{"n_layer": 12, "d_shared_expert": 0, "moe_layers": [1, 2, 3, 4, 5, 6, 7, 8, 9, 10, 11], "router_score": "softmax", "balance_bias": false, "router_bias": true, "lr_router": 0.000616, "vocab_size": 8192, "norm": "rmsnorm", "tie_embeddings": false, "batch_tokens": [32768, 65536, 98304], "seq_len": 2048}
Below are experts of layer 9 (counted from 0) of a mixture-of-experts language model. Rows are named gate (a neuron's input weights, with its number), up (a neuron's input weights, with its number), down (a neuron's output weights, with its number) and show model dimensions 0-159. Each number is 500 + 25 x the weight over its row's rms, rounded and kept within 0 to 999. Numbers have three digits each.
Before each expert's rows: "comes before" lists some tokens at least twice as common just after its tokens as in all text; "comes after" lists some tokens at least twice as common just before its tokens as in all text. This comes from a sample of Wikipedia text that the model never trained on. Tokens count by the router's weight.

# expert 116
comes before: " a", " the", " well", " he", " as", " it"
comes after: ",", " as", " is", " known", " However", " well"
gate0:526503484534509477513481506498490503523455556507524508486510527518487473485486484479500512435513512522494488551519490557476542491494522488440508490540515475515478570560501509513457493466550494522504495509501491486490469519507487502523500487510553495510483537499523494500481498522530505480543530496516509488497472492505482526505535494528500488522539504491467523474542480465510512522499514546502500525544523491508511513503518491568467458496476507500493525466489484536497524517546559
up0:496475486507506511505527478531493460488532497529503524497518510460498548504464483489495518504505491497524513497480476476532476490526489530482444532476527486466428499504492487492500481533508446513500548517517503469489496511494516447536490475535493491496540517470444529501497523493492483532471506483468524524482531476530525469500510465470503508517474518532545487481453485520496503492461489489527474496480462452514550516525498491492511495554457533515530496499519542454525511477504455
down0:493507518517509444535489489488567526494524489513522481486515509494505519488463500495456530507437508518554521506491512548467494522499519545557482496589525517516476511513542481527480514508509492497507508520488498479467522465523522510540497457573495512511491492469488516499505507500502506538473508507525498512506481470519488502438526492463501519500521522504485473502498489501479504523490448496544476505488489515507490515497495496520476525553509533517532506486501550495455478451502511

# expert 26
comes before: "-", " Born", " Country", " •", " Class", " Kingdom"
comes after: "\n", ")\n", "-", ";\n", " information", "°N"
gate0:455485465510453479504510476561454494509454558486505561473473505474498470486528492500536479461508491506549485502463541539489504501453524506526511474529486491473516484500517515556502517514503496529491514522520518534524507492477490502513488500540513521483514538518504447466527468540484507514510457534513471513486484530454498525502518485460502529498483485486464513538473512521510496506497500494486502518434518479503499503514539489508437476484471505473511522503530500500516539491493520
up0:516507536483534513526502527437536506495532462549484471487528503516546520555483515514491513519524532466468509492484484459523473508522483493483511540443490528516460494500492500464481495476468495510517440478447513483475466531540513494483530502500453474527487462475516527533472523455528466485475496482486511487525510501520486492511490514516496500518524547512508503492506520451493488487490509513519497504496483514457522483481464519509545546495558487526523458523487528477502484479499491
down0:513528529506511532471490541493489489471485500491512481525518497445471517517470526555535510541508522518466518487519475497523487511495505502513557481471499520505511506491537473527499478496497511460484474510536486543459481519485466499503478476488505524552465484517462467482523478525505458534504520519501439491502533492507518484447458508468512526507481503504515498507480502554510495510440532526521503505522479457488530513444470534474499535510498477492496502493547558529528512485523488

# expert 92
comes before: " ", "20", "19", ",", "18", " –"
comes after: " ", " |", "20", "19", " October", " January"
gate0:437488528531515482522507448528500520483506499489473498517504476504513495506514477509495485510512491496498489419446480493500495551540502533543514498504511429513461509516459465502520490478499502490537480489507510500467491498496415507473516530523559485477477483516476507550504460445475511446514462511499498531520509466481488501502479464488511501527523479499504479538510508507500510477501473473497492488483520497490495468521486504477479510538452503459530461480516489475515486495490529
up0:520492478494491515489497526529518505522484475512503511475506524487478521513531510458507532525510568454476518532532501471481504470496474463479473544493482564483557477500452524518494520529462494578493552564498500494495536508488517562536521515507489485511519539515512519479476541521533474492497516472505487530504502501532504496520529548513488491473478536478491487450502502509477474547501502505521520513471484485513493505490505513491518517506501479499464544517477506525506470491517462
down0:520551448540508463489488508514521485470492465515485522488490552513485502507468530523497511525472490464478494511493517555500496537520555525535514512531500487466473517512536464485511519464473512505518479500486479517486505498513512524471471483534508523509500512528517515485533449455498497447474526494478539463517532477478485508467554498510498525458468484494481498524478493525531484477507481481460468507462499516531500546468472528430491502515526451467498493518489499504506489479489466

# expert 89
comes before: "20", " |", "19", "14", "10", "11"
comes after: "|", " ", " |", " (", " |\n", "–"
gate0:507497535506499517556521503495556497467455480500514520510516490571525463477484476508451496495496480526471519474512466497443456541475488521520536525480445462489494500559520499474481522511513508484507490513489485494420516540491487514458481495484522517519512529478483511474491499519519474514504484499481481528508511490484506483493507471483506442508474469506520530524508489510493512489508505451478493501552519532497513516477474534471514524501572454496510532487523511481494500511512511
up0:515523511509464481496509539478505524502527549490484529514516531512525500465482486463495514511506496507458455523472528465472487493475498532519481490522518530465474469552533477515488517536534471493523533494480525482495501484550492495507482507546459505499455555487493460485499522506480533533500515527510459461468504479515531517520530498500506451496492467459520471501538500499530522532479476536502507546462471491512502494514499504515543514520535478472445533468478539480496484514517461
down0:529491512504483469492492455537473506538500528451507473498556493539482539510536530530521531535556484472567536494519481481477533490495491505514512456511517517491539446501489490461514510483486505520515486520471510510516467482513493481488508509474498497507498515548511503475535519489490509568494539524467481462506468500481470522465492473493553532493512523527536480465474472532494491487521482524524467502501503488482521515513515521476502495496485562481533510503512494489530444483480502

# expert 111
comes before: " |", "–", "0", "1", ".", " |\n"
comes after: " ", " |", "–", "1", ";", "0"
gate0:495500493506485455515471508506488504497523496481481453461520479505496476487526491530503507512520495467523503547500485490456528487470439466511493485485514555488525453525442497504512511516511512505472469491518504460504530505496466477475484545505452517472519483529466529500605498572493492499488525500522482540496508514490490542480511518512505487491522504547500500511513476465538500497549535453509495486507483496490486476502488466477499479474497502506494479536494517554539490486497480
up0:490511486466456491494512518509478504497526479507538458466526454510473507477532491522503522501518529480504483491474492502506541497540481449530488538499488560516541521527472504539518532554525497494507503483509529514465491491506463520517497522518504498567491522539484540468550457539466492473506468475533516497498502502500509536464498522520507526486485494531483459513507424510503481503496499477501506434526513467481481521503492487517509475460450491478483509470512501535512476508496511
down0:475508445482469473526510536488479569528571491491506503564514519512511539440507505489477536507490525543497509513508529504520498495484460462508470508488509498476498482484504489468550483487510506481491456488474519506537524456483524485508479517532455547457505545525527546502531509486497518509528511479499479506486466489475526500517473486490486489483473506497487496485479449503507467477493541534509508467469493484535559488508534475495529481479518489508524517508508522493507463505533486

# expert 30
comes before: "%", " |", ")", " |\n", "0", "),"
comes after: ".", "19", ",", "0", "1", "18"
gate1:540487511515481463500531483506501498543518540461542533503495499464500516481517494502481477485491524532457461508503496480486476505488516543507447534499496475528489485493489526457496498505456523503474498497465525518520526496501488488514482553501502490477570480521456465460502500511451436497500500492508459477510531496471461484538509491496486473529525469485505518505490466526504514479534492474504502514507497528528495521474548490537545502493452433451497497526521538521486484478500525
up1:501499506512502511511521472471511530500518456486483483530540489495466537486487498482519498487511563472561504507532559478481502497477537533503498500470481513491539490539492489527490450487527477511500469545491497524524530496550506512506531478486507495497521519546495491497534516524498465486494456478550474528497507523501523463505514518469520532459516556512481475496514464487484492500543459456490529521509489437476511518519543454489462503518506473525526502487483499471456478503520495
down1:506503489487490491499519508500546482462530478530480476540564493451487482509504518494486532470509498542533495543427500463538520517490501493523504503511470448512470485546504472490511498482485492475530474516499506499518492496490547528515540474530463509521482541478507502497478513540491458498487485482494469507544494535518472496496450527496505484517527542529525481483483492477480489514505527496444515515482499450552480500474500552491471517507485466506532544524479491479497458481512520

# expert 27
comes before: " the", " ", " he", " a", " they", " it"
comes after: ".", ".\n\n", " as", ",", " In", "==\n"
gate0:514559528503529492487528454470510470494552490463477510519459548489484516484513501516538496497508490557471494495508549544484550492489479514530484480513531510519509501491499472506451475501474514513505537481463469494480477474516508441476493498473491480501479528535501524490478475514499566538486519501526520464463509507486505504488494480540497477443511482462493505487519512477491474509488528478513474535499509504534513508459507546501483515493475509485496496567527512492475507460552509
up0:531507507499550469493453528492514512501482486510486469469556500469496512527474487484489563513501509481543502520490492480520469499448538481526540474473470504501516499534487481516546476520491463525496486494516494535455478487558485504508513505537513522510519535465483529489540508478532474493513476489517490560494510482494487464500483456514526538454481497561527510498486502486484533517477492520494503494494475511480548470466464461463500502468545506472513478501491482490486540526476505
down0:483507463459467498494505527518512516521536492504498526496497512500535450501516516525544504519494474472531491540473510489435567511491515478466520487484473521540523445475481477516502509501512504498441488483506479526507514479524501566552499562476482538551471496496505479466492473478507478491480498499509488522488486522488495488506507482476500493516510506503531464541479469505468488512527517495492483475472456491490455532472539525543488497543480492508473487523530515476453501515508536

# expert 2
comes before: " |", "\n", "0", "°N", "°W", "″N"
comes after: "20", " ", "′", "19", ".", ","
gate1:504510535518506496469520470529476521503524501492511523526511419495504518525495498496541503519505471513466517464449463482473476520514535478443501496498486473484461511514532534513517474516507489455502475516516518525472536563524499515476463474492497519519513484448524493556493493501523517510466524511482464521440480529478486493446491503508466504496494506500495505490515501509499493488424482526492515517489520512430504501506469487498494520519478522479508519441483505486465490494531531
up1:554524472534511477509474504495538498533516490483496476469493539526458526508473504546505523456489537478524569510549530508531525465510481509521470492524517499483507531538510475486516494460495477565493527477507527533481480498518484482495519500506483529483520499511499484467521492512470510477527538495509522498517498462497528467502525457540564509485479515490528525510489529496501503503509503541470514515490487541508502469506564540496502503519500454513497508546481516494510491550513449
down1:546486481498478502514500521508460504555462502487490523475502489486486503513486537466466548505517523514496530425456518517464522500483503503505497474511474521503520544489505496488450493493498474547502520510521476460484477498498506499477492498517551511467475522539483452458490488509511486480459490495476498535570482469483482495519509538499451525477460444493546509500468460491496493526497483465527471507503461480504482508497474505496480511454550489475514510488517494488481534536469500

# expert 49
comes before: " |", ";", "\"", " (", ",", " |\n"
comes after: "–", " ", "N", " Green", " St", "_"
gate0:529528500519483524523468480531496531491509491492547496508529449534468448482533543526497503443512542505520481493514521509495489503497509499485486475514495475503512499505480469520472546498504528517480484525530478480462547519487490475488487484475508513482514523523521503516506493541473531478522483511482514520523505476518532539493475513494509503471483505508516508473538507521511488550489514507466428463494525513527486485508463432505511499450535469496421530492477443525481490478509526
up0:494486479507509460532507529456484505466526522471491514486490465517554478518499466539494521457489473510520464534532518491480503504508516492518493473491492482443487521469485492502500449506506501486555492488508503543540500523447534511521436482489456528512550484467508492500512503479483520524494511463493470571481473514519541472502459468498493478499473482485512513520458497491525468499479484453485499517497470538494517497511571487516496511483495496469484484526502476484445492513500520
down0:517508485457502490467538513483491491489500522501482508509484453527517504537490500526515534489548498494470498524482515498530510479463515516522517506471487493505484500499460516514482479508460532493545467513506510480476520527516477543487499527486486472500488493540514482427454463522462488482535495479505487497514489455534503485500489488493530464448452514520503548550468467522508477491513499523503524479521504513495485507570496506498447474512526440486498479504467441454539483489507508

# expert 20
comes before: "19", "20", "18", "17", " at", "16"
comes after: " ", " in", " In", "In", " from", " March"
gate0:507482498469487532508528502509497530496522503532523485553548496484517516493531462490494491527488525521532462516509541530502493468542477442570476503478502528455526468501492539528482517484494526514507475556465492527505511538524510496453517491508513493477505501508497481462509536478518510511502461480511516473463481493488483526496530478458475488516490505499534464545516509489486483537538482557502434466535533506499523506518526496500488478514479503468522495496486525454512495521519457
up0:468502534508511472581470497484490477472504568493476506479513520553500489501491553525482527526449496486544475479500492540533483521505528516466481463471462493510489521516503513474470505504544477511488528515464463552442454491502506521512509496518500493460483487489462453527519490520469502470503510497528494512456498483483489480501494497521466497463450521502478499527465480505508522520506473470531492501452462502504539484498495488490474481488526525520517494455522467511503514492511485
down0:496513516494496510471484524507522490510496501481472531501486519525464484527507523493489537553573508498493532555479463510511521529525531481529497472453482492486518525503481509498495466520526478490486482447470530525487527465482444507482482526526483506537535549534482462540458500507499518531536543481496502536499494510522475492449483500485515527475542528482478476468507497520530510539488505455476503511495498501483456474498500470538505552527541527510495530514521472502487503518526488

# expert 127
comes before: " to", " a", " in", " be", " not", " on"
comes after: " was", " is", " he", " it", " were", " which"
gate0:511474470475524544503501430520515522482502490534499519499505501510515497506494530488502499504549498482481517479488516547530482491524496522495546533530492481474553471506514503515508487502533508456521489521453511535487530460484519524524494475505528487503539532518521509519451484520510501560546479476466491460462540517492498484496486456500491511513502497525500498492479529523506512485499509450501515540478526486498550492484478452458488530525491504514519452459543503473457481486559485
up0:551503513492482512507508459507493512486519521517502476505497461506545471487471506505530477490563483538514532472508499518516496486527519532482520504499456467518561457545519508475510510500497485475558449535494499486481469495511510513501502489530492489481467524516481487531504480494500520519562484467509517492488562530490479540503500452463514494507501473522517488535443525497462449505511512465492474527474484466518558465453508496473502500487505513514536501500507530479494505465522493
down0:469509513505463541522526512540492505545518511512504477532476468499535486506483537518512500507489556501491550473503489504519507506493485491451481517507479483502447502431506490492489490477477495463506488520547543478510538471491509468512484483527507523527476533478486483512500528480532501472514475481504499490452493492509507494545529483502526493526504529506512518469434480519483538466509533468510474532445530499457492468493464498443523482517533533542513490499481474519532473464512522

# expert 21
comes before: " was", " is", " had", " has", "born", " also"
comes after: ".", ",", " where", " He", " when", " The"
gate0:519483499497473524515522490532532539467491534510531507592472499500486540475491514466516506485513519519496536513501533488528530475539521514503483463536530436509537488515496513497519446481547471519494507544494474521449535491522514529485546496458500510497552503520482505509495472504488514518467502498460513477480466478483482499435518511521511463505504496540513465509544522478489516518549489485491493478466474492479486516515481527510497497525488549517499502512465493501483516511493468
up0:482492506504501507466523485509494544469502507472508524517520512511483510527503509518517486488494519560489522507522532485500534498502500477497564455492506454488527518513533532451536500517488557473501471513535475514483522489480510552460506512493490498541497506491471487494508547521448526541473497452462467463498451460480506475443507541531503478513508478525498495470505548500506514519527496496479490499508486478471471517471502507528529477499497518484455511473456505544511533512513447
down0:460518459495512520485496492548528476484528507493506531511499476499522496566482478535505549463499527496455464530531500515481546486517491489492496478507525514514550476525476519526486446495530482501496499528488509472475510516552497511507509476516471529507481540536502501540504523475500466477479451531466455511479507506516473491461465462514540481474507479535477478469481518459472519498462464513507451486478509508490533489493474515540514465470518460521508504461487482525489527480509511

# expert 24
comes before: "|", " a", "-", " He", " the", " as"
comes after: " was", " he", " He", " as", " served", " |\n"
gate0:509481558536543469509511512512518534537489489510518508483508537538502493498497489512489516511518506496524458543477454492497503498498459493476454498475475497496485479454551524526499530532499517528475474492453497458487517520525488508517500469530461445539479480510464504522536488522527476487452506491531489495605546516451510505493524536508450514491497513502496526536501495499490517524498506453494520486489459503506514523517459482492510518487495515497491513525506519528529507480518519
up0:484541449483467548509500491511493462449502517492498457465491488467520496493483510488516480501471476503483506449538563513480501517499528497522529487507490501485494529551446451456499457489512500469513511509527528510528462500445520482498488519485529537463497533490532462470495537480490547500521515502447501528432466476528502487512494464506511492506532494509544473449475498478510499491500489516502478524502555489478523496465534511498504484471486484505500498511532486481490499498484483
down0:531499504479476477507509530467488510519518483497514499490498510531516481479453499465508526503482486466507479471510536531491557550517478536536465473521496499473509483483491510513485494543472462506478518504488506479454491485478537435489504538517493524465532531482498521470510501470513512427514521449534505482471530518492507542510476513511519528498524505521531479515527503526461507559516505533535485510524528464488541494504513522505524459491536503478534542521508539458489508505471514

# expert 59
comes before: " |", ",", ".", "–", "th", ";"
comes after: " ", " (", "–", " $", "10", " on"
gate0:541536520495508540510489518515470493499510491496533496508495479498489455477467496513554537540524495490482498506489409507502457496508520533477532502520492483485486504528494540498530503495512497500473516496530516461487523551464550466494507475483550503495459472506524491521478524515486512532481517493468473450517486475501497470457457514519534502469499463510513524420518472498485480510480515484505503471518492483494541480476484472480467461514473482516479525512527519488508551527492478
up0:465462511504505503496505506471511491524465523523503520482510463465504500549523544484447486441508509503539508476481575501462469492486503479502496493503498509534500519463521502477510484460487503507484480499464460492540486469539459519498473519531513492482541518506467526458516519517479464488552469519516509486508524521494499531560504476460477496525482551529475487546495523501513509512517486524530502501467471496524490551547505504522518483508534490491459487483455502532491490475510501
down0:501486515516498530467520511492504545496513504473509499494483509479513533506523509531513481491471467486474525479458541544490528483465555461479534495524508489535520519475521494481475559556484499506448473515495517542501528479522470505504485499526516446510495498482487540462467458510497484517484474501472503495505513499485536508458550565487480474535468501513508469508509542498533477537533535475542506457511476513478488519490487495461476484470483508504479502434498520488518473490502500

# expert 100
comes before: "-", " •", "|", "See", ";", " Website"
comes after: "\n", " |\n", ".\n\n", ")\n", " |\n\n", ";\n"
gate0:518500510510481485518509525517477534476479512413483508490460495556490475522519462512534504528492490534494514551539470494476527536514516537464523510488496530460493518532520525474505515507506505475475475494484516502486500549462472513458482468508477468476478475522515467520498480485529481495525478516503482530498506411490481542494503510504441518504517523485502479476511517523502499548515481469476530530495517486489507486481504469465535488498473523509520502481564477503495521500460520
up0:510503489522491485517531527476459524486459532460474492506467506531487455512493466498515508546485492517518524505532508468484489509514530517459524519481495523459470523540517513488476539515493471487470491485453501485495521578461512512461477465527468492457479508514521457510500489489544492491484473513493474537473498445504459511487471508521478516474509528496498499507492525509531490531522500471475564526471504525469507503468519461480534490511481514545514505497536467500551520491468516
down0:473525491480526513505448477516509501484515491534479486525512588481514482503511476475478494522529481486514484463449524504553522483505485491475511496509546435490505511524494529490493493516492495470474515503497528540568447494474544532523519517511506535452536477500484498492522541524506456494462472516540515534479490511499529470464473501491501485498547512522507500509495514479487507468488486493538491517475497526468535501514476508520468528502510480520516464489435494484531521514503496

# expert 76
comes before: "20", "19", "1", " |", " |\n", "2"
comes after: " |", "|", ";", ":", "born", " –"
gate0:486521535534490536509492512511478538483489509487476506506458506486519465511485492527476466514508522543486531514514487473484467511489513516485495492515521508517505473509504495457467548513518508476515492518558509478456497573478515517543502496531417538464506484488525496493470513488522515475501503530514483515508525521511455490483509477497512479491480505486503526510533529514523497523498453543485466547502527546457496497517463538506473447513486463532546535491495510462483539517481481
up0:516503491492513514486470500492502529467533526516478538486497527521505500522527520518503513520475452537447476500491433453522477485539484495501524475484502506495526493493484484522506511500512470468457474510468529493482514500514484473474502462526489519499493525471512469522510488512512488517491523471476501463571509471531494539476506488525485529518557446532518514505499469479473493485495482466513487491556521565514430482460494509536523445481495473496472500488493491487527516485539497
down0:494514465462499473497492498524483553524445529492495494484493475527506575502493498510500489503506472518493495479515477517486484506534498509476518463485569484525515526523488489527498518521488511517519520506500477519514560466478483510495503518457537515456467539504544479463506486507498520552493479497521481535484494469470484502413496472526460527486487459512540513493495524476472529504549479522475504518483502493525549499510521504502529513486472514494513526461509477475509474499541462

# expert 109
comes before: " was", " is", " are", " were", " had", " has"
comes after: ",", ".", " that", " The", " where", "The"
gate0:501462485504506460565457492505480456518470518532497525502501528533510506494536550525510502540513540507474488479467495539478516495495501489476471500501492513482490507487506447508527505489487491573535507488522491484490465531474494452548516498517487499496462519492448532445520481508482520503489530483510497535475469517496464473502525530522478494533501484492492519464522489563490540495505515470530535492467461528478528533505514534485488485483503552509528504521484516450516487506515490
up0:568492503494526529493466521483443491527489448493502474467496503566471485523513504543513491494514527527480452505493503527494484491519494501494514536456501498484487519475475500464545544414514499514516491507484481480488499528508475506521508500475511453508472497478478476504518502484498530490463493527533465499554480469518526475479498483491499489515514484520542497474491482528515483498460462507509501472468452519509547508496518460519485490520508516485519489451451479505487508545532471
down0:525475506472539505476478470524469493438508511500484481497478518565474503493481499534485524474486511514520455494478471542511523454501477518511517478473535501475482517469489502537502480465554462491513490547478497508491509480500493510495498467488506497491463493537504491481502498481497534456509531466480416460519505503519477534540498489470502520475526484544502462506475517507494543496536481507499526509496510504541489499547514509450489461498539526485557531472517480518519505484473509

# expert 3
comes before: ":", "\n", "-", " career", " office", " information"
comes after: "-", "\n", "\n\n", " •", "|", ")\n"
gate0:491525496482533492457511508504480502494519500548486486513498498512456472533476472528513484528528527496530551508497497512476506481481510473478515520524477499505485548514516489452469519515514466468494501485456538512474466485500481496467485536450498495501506551499524481483539541466506430518500526513491502502537494489511511537505514556502547521477471521483477511524477524520502509553457531509483487502505504522487453559480524545539529517481506471546503518530521481497495541512498483
up0:530477527533475504466506495544512516483462491461516516500489502513539537523491509462482515469472564472478456525472472487543474534520527520517483473508567489482504487481489483549553500504543567514521486506522514508514503508499538521524507489553514503500480477501459519540459491476466547466523518505508520492478516485493526503513516493527471491495529487538511470485518502475512546440526502468484541526488515483518511497507485508508482479489522510478500542495500474478530483503511471
down0:483522515493508506495573474460472513547531453486541526491489459552518484519516483532479478526511491468495536490485531512469500463517561522486528464503514527493529517486470487521464510463521476438519504454496475495479489493521503438459536491555485489495502524514524532537497504537502492507478493503534503456487496512472517481527494489532482482465530484540504505509498479501533497511475519492488551495524486483535475493520514521485500522478526504466484471487504512512477537487530481

# expert 4
comes before: ".", "°", "–", " |", "′", "0"
comes after: " ", " (", "°", "19", " $", " (#"
gate0:475499514499489542509553539513471557501506504509476535469482440507493513494495539513513507497528488519494494490484529530461493491474522493519495467491524545495498492542485502506502463508450503485537504508524483481509497555486478514479494461494512507457522522516538550508463545506516477487444464532493498482506497507544533498449488515450505480487508514533522447536507491487489516489523479518530439556503486462468484488495491491465513494521484502501478495508507482490548454521521494
up0:487496524497477518510519563490499506527506482489471551478476458531492483484513528494544506510497492542492506485511552488451512500453537506543498475513495556502479485509463496493489480503471502464522490490525478511519493529487458483476500457471494487479536476514547551521465542486507493477449487510512483507508506513538508479489511553450514477474535551482488473499505477495478505490532510483495474525477507491476488477510505478450497488532474534515470492513524439504523448508521481
down0:524478479501506467504493516523502511492516481483516542488506501506486514537476539469487486510487537503496510528465510513521515474477509442493521448494488524518507507529533503539470479516511508534553506471510521512532480489479461518460502479507539523507485494492508475500517476527509496466537492527522497480531499491526530506493471486529524480539499456476514499544464548531444526562517523464479507565488492505546510499482510496441520535496513473504478560527503497476531499465518468